{
  "n_layer": 8,
  "d_model": 320,
  "n_experts": 64,
  "experts_per_token": 2,
  "d_expert": 336,
  "d_shared_expert": 320,
  "activation": "squared_relu",
  "moe_layers": [0, 1, 2, 3, 4, 5, 6, 7],
  "router_score": "softmax",
  "normalize_top_k": true,
  "routed_scale": 1.0,
  "balance_loss": 0.0103,
  "balance_bias": false,
  "router_z_loss": 0.0001,
  "init_std_router": 0.0147,
  "lr_router": 0.000482,
  "vocab_size": 4096,
  "norm": "rmsnorm",
  "norm_eps": 1e-06,
  "tie_embeddings": false,
  "optimizer": "muon_variant",
  "lr": 0.0058,
  "beta1": 0.9,
  "grad_clip": 1.0,
  "batch_tokens": 131072,
  "seq_len": 256,
  "train_tokens": 893900000,
  "steps": 6820,
  "dataset": "wikipedia_en"
}
Below are experts of layer 3 (counted from 0) of a mixture-of-experts language model. Rows are named router (the router's row for the expert), up (a neuron's input weights, with its number) and show model dimensions 0-63. Each number is 128 + 24 x the weight over its row's rms, rounded and kept within 0 to 255.
After each expert's rows: a language model's description of what the expert responds to. This comes from a sample of Wikipedia text that the model never trained on.

# expert 53
router [ 97 149 133 152 213 132  94  97 101 166 143 172 140 115 145 104 113  71 146 127 122 142 208 144 138 136 136 120 158 145 113 157 122 132 159 147 170 129 163 130  89 100 130 113 143 103 136 121 116 106 128  96 150 149 135 111 128 118 139 155  83 111 131 101]
up0 [112 131 130  89 141 143 117 126 131 179 142 122 110  84  87  99 137 111 171 115 161 183 116 171 133 130 146 111 157 104 151 148 124 122 147  85 139 107 137 109 110 133 143 123 144 105 142 137 124 127 186  97 123 168 110 129  97  89 153 110 125 119 169 165]
up1 [102 137 145 148 110 139 121 136  80 115 136  87 112 107 165  89  97 104 143 110 146 168 154 120  91 121 137 124 120 123 129 136 129 115 153 131 122 143  90 139 133  73 114 141 117  96 128 104 105 141  85 108 156 123 146 118 119 141 113 114 122 118 140 133]
up2 [124 103 146 125 154 118 148 114 107 153 126 107 150 162 166 128 115  79 136 152 126 146 116  99 132 164 144 155 131 117 139 104 105 146 106  92 129 152 187 105 119 123 114  97 134  93  92 131 134 136  85 126 140 126 113 146 153 128 102 131 142  80 114 118]
up3 [123 113  88 118 117 164 136 175 110  97 120 129 111 156 165 120 111  88 121 131 162 169 148  94 157 118 125 161 167 132 160 149 117 146 124 143 113 127  84 139 122 147 114 133 146 110 144 102 140 138 142 199 119 132 143 157 129  56 132 130 115 110 138 144]
up4 [119 107 139 103 137 140 127 124 153 141 134 142 112 147 121  95 154 101 135 176 134 139 150 134  99 137 127 146 136 110 143 161 158 138 144 110 128 140 144 118 143 155 123 156 111  99 120  94  97 168 126 158  86 124  89  74 141 102 151 200 121 121 122 162]
up5 [123 125 137 149  98 127 122  83 109 135 127 153 129 153 139 136 172  58 138 106 126 176 130 128 179 125 130 121 100 139 150 189 188 143 143 162 134 191 124 137  87 108 104 154  62 104 144 121 121 149  82 146 107 133 138 141 142 131  90 133 157 145 125 148]
up6 [158 140 104 123 123 171 159 110  87  88  71 138  87 122 106 134 108 117 146 127 184  92 127 124 145 132 152 115 109  95 134 133 165 142 129  93 127 112 153 182 110 134 123 154 152 147 129 133 168 120 112 164 122 107 193 116 123 105 157 141 154 134 107 165]
What it handles: The suffix er

# expert 1
router [104 151 129 140 160 112 105 135 103 147 158 132  93 134 107  85 139 100 141 139 109 149 185 170 163 149 130 143 149 136 103 146  90 129 156 132 132 157 113 161 133 133  92 117 158 130 177 141 123  94 130 106  82 135 169 125 136 131  86 158 122 147 141 129]
up0 [115 166 109 136  97 134 147 153 147  88 104 107 155  98  96 100 162 124 126 107 110 126 151 149 127  97 127 128 172 155 131 104 121 111 144 172 133 147 114 154 122 108 105 169 134 146 133 150 117 123 107 101 148 110 172 158  97 157 126 139 123 128  61 145]
up1 [ 87 162 126 141 145 124 136 173 111 105 146 134 128 141  96 106 116 147 115 167  96 126 139  99 171 163 141 118 130  82 105 170 105 106 115 131 126 149 148 127 126 138 127  97 129 161 142 130 101 114 144 140  97 147 129 119 136 162 118 135 138 158 176 145]
up2 [122 137 151 120  94 173 119 171 103 141 116 145 111 127 143 162 154 102 124 126 181 145 138  70 126 192  96 124 148 125 127 111 103 142 151  74 114 122 135 161 138 113 113  99 100  93 152 109 105 140  88 100 144 113 110 206  86 127 130 147 134 120 156 144]
up3 [132 141 116 140  95 154  88  95 119 126 132 111 117 144 157 168  94 110 137 159 114 103 154 107 131 107 111 126 103 152 130 184 113 100 126 141 104 182 133 113 123 100 116 131 123 107 132 168 137 167 124 141 167 138 122 165 171 102  88 134 115 141 139 116]
up4 [134  97 118 123 111 151 102 114 101 124 156 106 155 109  96 122 135 115 118 152 143 136 113 126 127 141 127 116 115  89 162 131 140 155 155  97 129 109  86 167 123 125  91 119 122 141 119 126  95 134  93 167 131 108 155  91 122 118 158 150 116 153 111 171]
up5 [170 111 117  94 111 183 165  64 121 155 167 143 121 151 104 124 144 178 157 106 117  70 113 144 157  64 113 118 133  93 143 128 129 171 143 159  98 153 155 145 130 145 137 110 153 117 153 121 105 102 151 126  98  96 134 121 148 155 123 117 129 117 141  91]
up6 [120 128 120 148 133 130 129 118 144 113 162 103 133 158 142 119 149 108 210 122 145  73  92 101 134 122 128  90 133 117 131 115 128 170  82 170 162 133 119 161 107 146 137 148  97 153 142  71 138 136  89 125 155  93 122 140  97 127  96 149 141 154 119 148]
What it handles: Place/time prepositions and colons

# expert 24
router [ 91 175 102 150 154  72 121 133  65 138 180 119 144 148  89 122 110  99 178 138 109 116 153 144 155 163 110 106 138 119 147 185 106 142 171 148 142 168 124 141 138 120 105 119 143 133 145 149 110  79 143 132 129 135 155 134 110 133 122 137 116 114  84 127]
up0 [105 142 150 127  99 118 152 102 114 162 102 102  98 133 153 145  78 127 153 139  81 126 134 114  93 125 177 127 175 137  93 174 114 163 155 111 120 108 120 136 113  79  92 116 123 150 118 121 119 137 120 131 161  98 141 123 156 174 168 124 114 100 143 110]
up1 [121 125 149 148 105 115 122 100 124 118 151  99  97 122 128 121 128 128 163 148  74 102 101 130 163  91 124  95 126 140 109 132 129 123 175 161 129 123 114 145 118 126 105 158  89 159  79 143 163  81  96 138 143 177 133 167 135 133 100 143  71 135 124 139]
up2 [125 147  94 167 131  96 138 110 102 143 122 159 127 145 133 106 126 135 125 126 117 106 124  84 140 139  81 166 126 154 135 124 121 127 143 119 115 149 121 114 143 158 119 133 113 118 132 137 132 159 102 140  99 128  75 120 103 122  89 116 121 129  91  65]
up3 [ 82 149  96 114 129 125 146  91 106 123 107 127 135 126 117 126 114  90  93 156 167 111 126 139 159  91 118  87 145 159 193 166 138 126 154 139 120 120 161 111 137 130 140 115 119 110 115 115 107 150 148 201 114 150 101  90 105 115 136 124 164 154 147 160]
up4 [126 135 109 126 131 131  87 138 138 148 116 149 107 116 161 117 153 129 126 129 134 110  89 119 124 114 123 101 116 104 118 124 135 131 114 115 146 110 107 122 136 111 138 114 106  98 116  99 174 144  89 128 168 135 100 135 117 142 107  75 113 107 132 116]
up5 [ 99 165 115 138 107 110 134 113  80 108 153  75 124 153 102 139 103 115 171 166 151 107 103 163  96 110 139 131 150 148 123 141 136 125  74 129 127 147 108 138 118 125 148 173 120 121 145 114  84 134 127 100 127 118 113 152  91 100 110 136  81 151 116 110]
up6 [127 127 158 118  96 129 110 147 121 159 123 115 108 171 105 103 114 151 157  75 143 119  97 132  92 122  93 181 144 118 122 165 122 130 132  99 104 121 136 125 100 152 118  91 131 114 133 186  91  79  67  91  83 143  91 160 103 129  86 145 115 144 145  96]
What it handles: Mid-word consonant pieces

# expert 19
router [108 157 160 143 123 104 121 114  99 134 159 128 111 163 109 107 132 112 134 153 122 121 189 152 141 139 102 134 146 127 129 163  72 168 164 121 133 124 125 121 131 159 137 118 166  85 160 133  98  85 112  93  97 169 131 120 118 106 115 130  78 124 135 124]
up0 [104 168 113 111  94 147 126 129  98  91 194 107 149 109 102 114 139 106 101 127 115 113 114 138 123 142 139 135 108 127 157  90 138  93  96 122 173 126 127  99 168 109 111 145 180 142 159  92 141 104 191 108 121 150 114  70 128  98 115 152 178 125  99 116]
up1 [ 98 146  95 113 153 123 157 146 119 110 102 101 171 114 150 143 120 141 111 116 127 147 142 124 136 143 127 151 155 126 135 123  89 145 168 147 128 145  91 113 118 137 111 130 118  81 102 100  69 118 142 144 112 154 143 135 121  88 132 146 123 125 134 104]
up2 [107 109 134 147 116 132  87 134 152 114 133 115 135 119 153 142 156 105 113 124 114 142 103 129 119 149 149  80 159 127  85 140 159  84 111 121 131 120 121 175 130 145 138 112 149 148 152 158 128 107  95 142 110 161  83 139 143 144 161  92 147  93 103 123]
up3 [ 90 159 124 116 159 145 118 122 133 105 131 140 122 142 116 151 126  88 103 152 144 167 145 121  80 164 101 126 148 136 112 149 148 129 154 102 138 144 159 126 153 119 133  60 125 104 159  93 105 127 180 119 151 130 112 108 134  95 126 169 203 119 144 148]
up4 [145 123  99 133 120 114 133 105 127 117  96 163 150 123 139 123 114  94 134 125 144 128 135 106 143 101 125 167 154 107 141 129 108 106 185 118 162  90 151 110 111 146 125 130 173 111 134 136  89 144 135 137 134 104 127 163 139 111  95 106 147 110 131 101]
up5 [165 122 146 137 104 139 106 132 131  76 116 139 111 104 120 117 141 123 116 163 118 113 144  96 105 166 138 114 143 103 135 140 122 130  88 164 124 146 149  95 126 129 116 142 161  85 132 114 109 131 100 153 124 162  99 173 158 129 145 129 121 123 168 165]
up6 [140 124 165 104 129 116 122 156  91 116 106 105 127 121 181 118 145 169  89 147 151 129 135 105  98 132 131 122 176 106 114 141 114 146 155 137 117 109 148 127 120 144  96  72 114 153 103 112 150  95 121 105 149 139 125 114 147 146 104 110  76 123  98 103]
What it handles: Verb endings -ed/-ing

# expert 59
router [133 135 126 142 154 131 136 148 111 155 154 129  96 169 124 133 152 130 115 109 108 165 146 121 141 173 119 112 134 162  92 132  93 133 152 120 109 127 130 118 146 113 125 129 153  95 151 182  84 123 109 105 124 168 149 119  80 116 119 122  47  98 111  90]
up0 [103 122 127 142 152 118 115 140 163 111 112 141 146 174 131 154 174 119  99  93 150 155 108 122 174  93 157 104 124 119 107 145 115 116 124 126  88 117 131  91 108 118 120 136  85 108 120 150 141 168 109 135 147 144 154 139  98 124 106 129 122 102 122 148]
up1 [142 114 137  94 103 180 103 137  83 107 109 159 142 171  92 161 125 131 108 108 123  81 129 148 136 156 145 162 115 157  98 119 121 144 159 134 136 107 150 150 121 152  95 101 117 144 127 103 127 132  78 112  88  98 154 117  95 114  91 127  69 170  68 146]
up2 [120 117 113 152 102 101 150 139 153 133 136 174  99  89  89 147 114 137 147 130 170 174 139 113 104 139 153 134 148 155 128 125 146  81 128  77 137 149  89 134 160 145 122 120 110  97 110 165 128 147 127 139 136 135 137  97  90 159 157  99  97  89  85 127]
up3 [117 174 132 118  87  81 129 137 128 154 137  96 141 131 139 130 145 104  87 127  96 152 145 148  97 153 162 142 128 163 110 104 129 137 136 190 101  85 136  99  92 132 115  83 156  69 102 136 108 136 146  87 113 145 130 167 150 111 116 155 141 102 113  62]
up4 [ 99 156 126 156 119 180 122 131 106 121 165 124 160 159 104  86 130 134 137 146 115 184 124 103  99 162 117 136 143 151 144  91 149 129 103 134 162 109 155 145 116 107 111 103 117  99 145 159  82 161 141 193 149 130 108 147 113 171 125 131 120 187 119 135]
up5 [107 158 147 127 128 130 150 116 131 134 169 135  87 109 155 148 117 160  89 125 162 155 115 156 140  98 149 131 143 129 115 121 127  84 111 133 163 142 100 108 107 121 145 114  92 158 124 112 128  50  96 136 110 113 164 146 111 108 136 119 137 147 185 118]
up6 [120 124 133 111 135 130 106 152 131 160 180 132 112 133  88 106  93  88 109 153 125  99 103 138 194 135 104 108  79 108 124 133  69 141 147 120 124 100 130 132 104 126 147 167 128 138 118 121 131  97  87 100 163 150 107 126  85  71 153 129  89  87  79 159]
What it handles: Name endings, first names

# expert 44
router [103 149  91 153 180 115 139 105 113 156 160 126  91 171 128 122 145 129 161 137 105 126 133 128 129 164 127 117 158 133 121 142 117 130 161 138 134 138 161 170 137 128  89 120 157 129 137 125 119 116  97 138 111 160 140 118 125  76 123 153 109 134 130 110]
up0 [112 120 151  48 154 149 165 108 112  79  85 110 157  99 120  97 159 140  96 104 145 109 128 134 116 104 139 124 107 123 129 125 113 120 150 121 122 150 146 178 137 115 161 109 138 139  95 112 128 113 127 204 132 114 109 111 119 101  72 128  97 145 154 130]
up1 [124 101  97 164 146 167 142 169 128 125 127 150 116 161 113 106 181 124 124 135 142 176 104 132 108 138 126 116 104 162 136 168 127 158 119 125 157  67 104  73 155 165 129  96 118 137 110 116 149 106 147 124 112 131 143 120 126 125 187 157 139  81 116 118]
up2 [142 138 120 137  85 176 100 130  99 104 110 144 149 120 122 137 169 144 143 145 105  93 128  47 134 121 160 140 153 134 160  82 153 125 148 125 110 127 117 137  82 136 179 116 120 204 120  71 158 120  97 128 120 116 139 118 140 146 124 109  91 148 121 133]
up3 [148 157 122 145 130 142  87 158 136  91 146  97 124 160 162 137 132 139 111 168 131 167 139 161 137 122 117 137 144  53 138 114 118 131 122 154 131 115 135 115 164 110 114  98 153  97 113 125  79  95 108 150 175 148 108 131  70 157 153  96 149 118 147 116]
up4 [119  81 108 162 136 151  84 148 117 130 115 153 182 173 157 157  99 101 115  93 113 125 200 124 124 131 123 130 125  88 106 108 110  98 101 136 113 112 142 118 118 102 141 167  97 122  81 140 130 136 110 133  79 121  68 113 111 126 129 155 102 104 135 102]
up5 [171 141 151 132 145 179 167 119  77 118 148 168 146 127 147 161 139 110 120  78 161 127 154  58 141 110 135  96 103 131 165 120 110 128 142 125 160 151 136 134 104 174  94  97 118  69 135 201 158 138 114 103 110 101 111 158 126 117  85 146 127 162 133 147]
up6 [134 124 149  78 124 165 118 110 105 135 147 150 195 154 131 123 187 110 158 138 134 189  88 156 137 137 115 124 122 167 133 139 142 102 123 106 159  93 116 105 137 139 135 126 181  90 117 161 127 120 128 132 117 114 124 149 133 118  92 132 126 100 117 145]
What it handles: Auxiliary and linking verbs

# expert 26
router [127 157 118 166 145 134 121 130 145 105 152 150 152 166 125 129 124 112 186 117 111 154 136 142 162 174 128 101 154 116 115 161 113 157 124 123 120 161 106 139 155 139  74 100 136  92 140 161 105  95 104  81 120 140 143 122 110 145 145 161  93  83  92  98]
up0 [ 96 102 137 133 140 131 123 145 114 135 133 134  95 140 153 136 177 113 154 110 154  93 161 144 147 159 112  84 139 118 169 100 136 129 117 116 107 124  88  85 122 136 116 115 167  81 131 115  86 145 102  87 102 103  85 168 115 107 167 113 158  75 132  92]
up1 [133 140 171 167 125 152 140 158  81 118 122  97 141 151 121  86 114 142 120 112 135 123  95  98 109 169 110 113 143  71 156 111 142 176  67 137  96  92 156  97 137 137 119 113 143 144 112 141 136 161 114 111 126 126 132  97 151  86 146 165  92 136 102 109]
up2 [159 143 144 118 205 129  92 140  94 127  99 143 125 154 105 116 126 126 149 154  52 127 138 126 138 142 106 124 135 205 102 122 111 115 111 102 142 131  84 140 159  85 119 134 185 134 158 117 119 155  78 102 135 154 142  92 135 165 160 167 125 108  81 134]
up3 [144  85 161 163 118 152 123 112 145 152 129 146 117  86  93  91 122 150 145 151 170 133  88 153 150 145 147 145 119 141 131 129 127 117 137 145 158 120  89 140 146 140 144 124  94 164 144  91  97 114  82 155 111 114 109  72 129 186 134 104 111 142 151 139]
up4 [125 169 134 141 141 145 122 113 143 190 144 139 178 142 154 115  94 105  85 137 134 121 142 116 154 173 119 110 154 144 138 123 139 107 175 167 154 179 151 108 126 139 151 190  94 128 161 112 135 123 123 119 134 148 103 156 144 100 111 144 145  95 138  77]
up5 [124 127 157 116 136  87  79 119 113  92 130 116 163 158 164 125 129 169  88 162 169  98 117 115  92 110 102 139 123 122 150 111 157 127 143 105 111 131 126 176 168 170 152  83 116  90 178 120 138 132 136 145 143  89 216  90 145 120 111 149 141 106 118 104]
up6 [153 162 131 131 117 102 176 111 159 155 164 127 152 146 146 148  87 137 147 137 122 135 143 147 160 139 108 104 157 110 135 132 111  99 106 135 111 137 136 135 170 138 161 117 114 165 113 128 152 152 133 119 141 131 140 144 132 156 126 145 118 138 135 157]
What it handles: Place-name endings

# expert 37
router [126 200 106 130 140 110 127 137 124 163 125 141 101 131 113 142 118 103 109 125 120 154 135 172 126 194 156 124 159 144 159 143 106 158 145 103 138 142 106 146 133 154  71 145 141 136 158 171 110  91 104  76 140 164 136 117 112 120 139 151 115 125 106  85]
up0 [139 115 118 147 136 163  83 128 146 115  80 128 122 142 115 117  79 134 117  98 118 146 125 149 151 132 119 111 161 144 118 126 122 128 128 108 151 107  98 138  84 144 104  98 145 183 151 170 134 136  74 114 106 149 116 113 146 109 109 153 103 124 114 156]
up1 [135 146 120 155  90 126 164 105 118 114 106 131 142 107  99 112 107 120 124 119 140 112  99 158 157 123 111 135 147  97 164 122 135 152 129  86  88 125 118 148 164 129 179 118 146 112 122  96  92 121 156 116 117 106 169 110 117 123 136 111 118 146 135 147]
up2 [113  95  71 122  95 149 112 155  74 110 140 129 137 139 154 153 104  94 164 120 115 133 106 104 140 115 144  86 119 111 156 103  94 161 122 111 146 163  55 105 136 132 107 127 123 108 184 126 110 114 137 137 135 108 118 110 158 137 125 135 120 107 156 119]
up3 [110 160 115 104 156 129 145 102 150 123 112 118 129 102 119 153 156 138 146 111 135 144  85 106 141 133 139 145 152 152 143  93 128 173 152 101 116 132 102 126 112 140 112 167 131  82 141 116 127 139 110 107 102 115 109 143 149 132 102 152 114 108 152 105]
up4 [122 154 112 110 142 112 128 170 131 127 144 143 128 134 130 102 122  90  96 120 118 134 154 157 114 127 118 177 148 139 130 126 115 172 124 131 148 125 119 121 130 161 120 134 173 117 121 118 174 150 129 118 141 133 147 144 138 110 129 109 161 119 116  92]
up5 [139 124 117 126 123 103 162 158  98 129 101 145 129 159 113 116 144 107 114 115 126 136 141 147 111 136 154 127 134 109 129 144  97  90 154 124 135 126 141 131 108  90 118 133 138  91 108 108 115 110  85 119  97 103 116 132  90 133 136 138 128  89 185 144]
up6 [147 110 134 166 151  90 118 113 133 107 133 130 129  34 152  95 143 137  75  72 119 154 134 163 148 158 156 141 129 144 136 151 165 142  93 111 111 137 122 111 121 124 127 134 176 140 149 128 122 102 155 148 134 145 103  95 108 123 172 181 108 113 110 112]
What it handles: Pieces after T/W/H

# expert 54
router [136 145  79 118 135 114 160 108  85 167 130 151  88 163 104 111 151  91 156  92 130 160 133 129 157 137 137  99 133 139 130 181 107 127 172 137 109 159 101 146 168 149 103 126 146 129 190 132  95 139  94 122 155 169  98 128 141 105 160 167  95 129  85 133]
up0 [153 174 148 147 101 142 152 138  98 143 179 147 143 177 126 135 145 154 108  93 112 137 108 121 123 107 100 132 141 168 131 116 155 129 114 129 135 122 104 136 114 109 142 149 126  92 107 164  96 158 109 139 117 129 153 113 142 106 167 129 119 161 140 173]
up1 [122 126  89 111 159 130 144 155 152 112 172 157  79 152 137 131 117 145 121 103  93  89 113 155 127 128 137 101 127 181  60 100 136 125 105 164 132 137 127 137 128 164 135 106 110 133 136 150 111 140 157 119 180 137 112 167 153 109 178 182 124 129 133 129]
up2 [137 116 122 147  95 134 159 122  58 144  76 125 111 103 131 117 110 173 141 125 121 144  75 130 147  90 131 136 136 132 127 117  95 128  66 127 137 128 158 146 101  85 122 124 133 136 142 161 175 141 128 190 105 132 110 118 133 120 168 179 113 138 130 127]
up3 [ 99 126 112 147  71 122 126 160  58 114 123 138 174 120 101 146 157 148 124 132 158 113 115 101 198  98 175 138 122 122 130 114  92 141 126 137 167 119 148 167 113 148 121 103  96 111 136  90 145 119 136 145 184 145 138 176 130 140 135 125 143 151 142 125]
up4 [115 148 143 138  83 156 126 130 130 122 140  77 149 139 131  93 138 103 140 139 140 126 100 103 151 189 118 120  87 143 120 162 117 101 112 144 136 129 116 123  85  96 113 123 118 159 115 113 157 137 128 134  84 132  82  98 100  89  97 109 125 107 110 101]
up5 [107 156 126 109 128 161 129 125 102 140 144 111  90 128 159 113  92 123 170 131 136 151 103 141 119 127 150 157 135  65 159 135 123 106 144 115 101 125 137 157 131 167 128 112 173 120 156 133 102 101  96  88 144 198 126 180 130 126 123 164 118 145 154 130]
up6 [135 114 150  93 128 193 141 145  78 152  95 135 130 117 108 133 113 108 129 120 145 103 113 141 115 107 113  81 125 141 129 161 133 149 123  83 184 138 161 129  98 107 136 136 146 169 154 109 138 127 132  94 117 149 129 108 129 114 133 141 103 141 140 131]
What it handles: Proper noun stems

# expert 30
router [ 53 136 139 145 152 127 143 128  89 141 140 127 102 167 118 127 117 127 119 181 117 147 146 141 152 156 117 119 135 126 112 139  95 121 176 119 120 144  87 155 129 106 122 145 157 131 154 186  93  89 100 121 126 186 149 170 100 103  94 153 110 128 135  97]
up0 [144 128 132 131 153 167 170 124 120 136 116 132 158 175 165 130 104 143 111 137 124 143 127 146 130 130 135 125 125 118 110 209 141 145 136 142 113 155 132  97 119 143 132 110 106 152 100 131 136 130 100  65 145 184 150 157 134 122 158 128 126 139 122 130]
up1 [117 125  84 184 113 140 130 143 144 119 131 146 121 129 145 117 151 136 102 166 145  99 117 146 135 136 149 151 158 124  53 118 133  89 126 128 118 124 130 135 119 107 141 148 136 133 136 173 133 104 147 140 138 155 120 198 111 117 122  65 129 170 124 130]
up2 [100 148 139 113 157 107 103 122 100 136 103 159 140 171 149  99 141 119 149 108 116  94 163 107  92 149 168 141 131 187 133 134 113 104 139 119 106 125 134 139 104 134 146 121 111 132 128 116  78 142 142 130 139 113 149 157 129 111  94 114 138 140 147 132]
up3 [ 91 120 143 114 142 124 123  96 102 135 128 103 114 107  94 126 114 151 138 163 173 105 108 130 122 125 131 156 155 118 131 146 131 110 104 114 151  94 119 164 124 118 114 136 142  92 165  84 116 136  92 166 152 113 138 111 159 118 158 124 123 157  85 142]
up4 [125 123 178 154 187 120 137 185 120 117 114 124 125  98 162 130 137 142 128 149 167 125 137 127 110 144  88 167  92  99 145 135 165 113 133 143 116 173 116 125 119 112 100 117 106 112 142 110 131 120 142 132 108 139 141 150  83 168 122 159 106 121  99  98]
up5 [ 97 119 115 156 117 121 150 128  65 140 166 105 142 132 137 140  92  84 110 196 175 149 118 111 113 113 157 118 142 106 143  61  90 136 100 136 158 134 126 106 150 103 139  97 134 123 131 131 114 158 136 130 143  89 154 112 114 116 154  96 118  86 133 116]
up6 [117 141 130 126 151  93 134 148 127 123 104 139 119 124  92 109 122 118 126 149 153  90 143 129 135 108 129 125 148 107 147 119 100 113 105 126 139 149 121 150 131 125 131 130 167 124 100  80 111 105 146  95 196 124  85 154 108 150 144  95 130 165 127 122]
What it handles: Word-final t, el, ver

# expert 32
router [ 79 169 114 139 176  88 120 114  90 145 187 171 109 130 112 107 143 128 157 114 110 179 145 166 162 128  93 117 143 139 121 154  99 142 152 144 153 149 140 161 170 106 127  95 147 130 143 127 108  72 105  92 164 155 139 122  77 120 112 150 136  74 111 136]
up0 [109 139 100 162 114 171 160 129 139 115 125  95 126 146 106 111 113 152 141 180 117 137 153 133 129 129 119  66 131  91 144 161 124 183 120 115 167  99 125 146  80 157 178  78 114 110 153  74 180  94 114 151  99  76 189 145 133 147 103 112 145 129 131 128]
up1 [145 125 133 138 134 140  95 151 105 141 126  93 121 142 128 107 156 135 109  94 113  80 133 141 141 117  97 133  99 159  65 119 125 153 146 168 144 145 137 129 142 192 133 146 138 128 140 149 132 129 116 130 142 126 121  90  88 136 116 159 108 126  95 126]
up2 [130 143 135 126  88 151 107 133 170 127  84 141 121 152 118 157 114 155 139 100 111 140  91  95 119 110 107 132 105 108  76 121 143 123 172 119 134 139 100 137 181 140 123 145 133 145 149 124 108 125 139  79 128 120 122 147 113 170 146 122 104 115 139 120]
up3 [106 141 150 147 167 136 108 149 150 154 127 141 140 151  97 111 170  80 179 140  92 104 124 119 107 106 119 122 133  95 158 108 107 177 130 123 138 148 116 164 109 113  83 118  99 124 122 107 139 122 165 106 164 119  76 163 170 147 113  93 140 188 117  78]
up4 [144 123 141 128 169 142 136 166 158 130 127 147  94 102  98 131 140  97  85 116  98 132 150 101 126 140 152 149 140 133 136 166 103 115  88 136 119 148 124  93 113 142 138 121 142 155 116 135 152 146 148 149  95  79 117 118 114 142 124 117 132 102 116 173]
up5 [ 88 138 143 152 141 139 116 113 135 142 145 122 152 139 111 136 167 113 148 132 114 155  78  74 121 142 144 162 135 154 142 167 144 140 122 132 155 116 123 109 133 138 183 161 135 103 138 117 133 106 140 129 143 136  92 129 109 114 143 105 136 139 121 155]
up6 [123 135 144  95 154 118 103 124 113 149 139 200 114 127 138  78 112 116 111 134 139 170 142  93 110 112 138 126 137 114 145 112 123 142 109 137 140 148 150 179 123 102 115 135 197 154 132 152 147  86 103 125 134 131 113 139 164 130 102  98 175 135 111 116]
What it handles: Commas and periods

# expert 56
router [111 130 164 159 119 116 143  90 106 135 158 169 123 135 103  74 137 107 140 142 129 143 170 133 115 145 105 127 169 117 155 155 104 123 158 120 122 151 131 171 171  80  74 101 160 133 172 167 116 126 140  86 155 148 133 118  82  94 135 137 131 108 138  94]
up0 [156 146 128 117 123 171 142 138 140 133 112 138 142  96 127 130 153 136 117 146 165 163 156 152 137 102 119 120 131 111 185 108  77  92  73 162 148  98 125 122 135 115 118 112 151 136 149 105  98 128  95 129 141 140 111 122 140 112 157 151 127 116 124 130]
up1 [105 122  75 126 127 145 134 118 117 111 116  93 118 132 104 127 144 124 119 123 160 124 130 122 129 148 130 150 122 208 142 150 132 131 103 141 105 164 116 105 102 109 133 141 174 130  98  87 137 150 161  93 132 139 133 110 112 120 146 108  65  96 159 130]
up2 [145  96 140 137 105 136 125 123 149 134 117 179 110 104 110 108  86  87  82 118 159 106 101 166 144 125 124 157 137 134 122 127 130 119 149 125 118 138 114  87 149 118 139 116 125 112 130 112  69 117 194 132 120 171 169 115 111 100 121 159 119 110  88 121]
up3 [149 168 166 120 130 152 108 112 144 138  91 147 157 126 104 146 134 168 124 120 125 136 142 184 132  98 161 117 186 117 131 113 124 146  76 113 117  68 155 122 150 136 173 160  90 109 142 117 163 164 160 155 117 147 124 121 109 151 106 120  93 127 154 124]
up4 [131 132  93 159  99 149  83 110 125  87 101 117 112  94  69 134 138 132 170 140 127 137 148 113 117  99 120 115 129 132 140  95 124 126 150 173 137 170 123 153  96  87 123 136 129 118 118 120 145 123 129 133 107 133 141 138 112 155 144 116  68 144 118 156]
up5 [120 120 184 135 125 101 141  83 136 124 115 128 162 124 144 171 129 114 118 122  98 105 138 128 198  87 117 145 144 112  85 150 150 133 147  97 134 143 140 140 111 158 113 140 102 132 159  93 115 132 102 126 170 108 128 137  79 111 166 156 159 106 135 121]
up6 [152 134 124 155 162 103 132  94 147 144 136 121 107 168 131 133 134 106 102 114  99 119 138 142 103 132  98 125 136 106 147 132 142 132 136  96 136 122 120 129 141 122 111 132  89 147 137 173 127 104 157 131 134 105 117 125 150 145 128 162  93 148 104 107]
What it handles: Ch, h, ig pieces; coordinates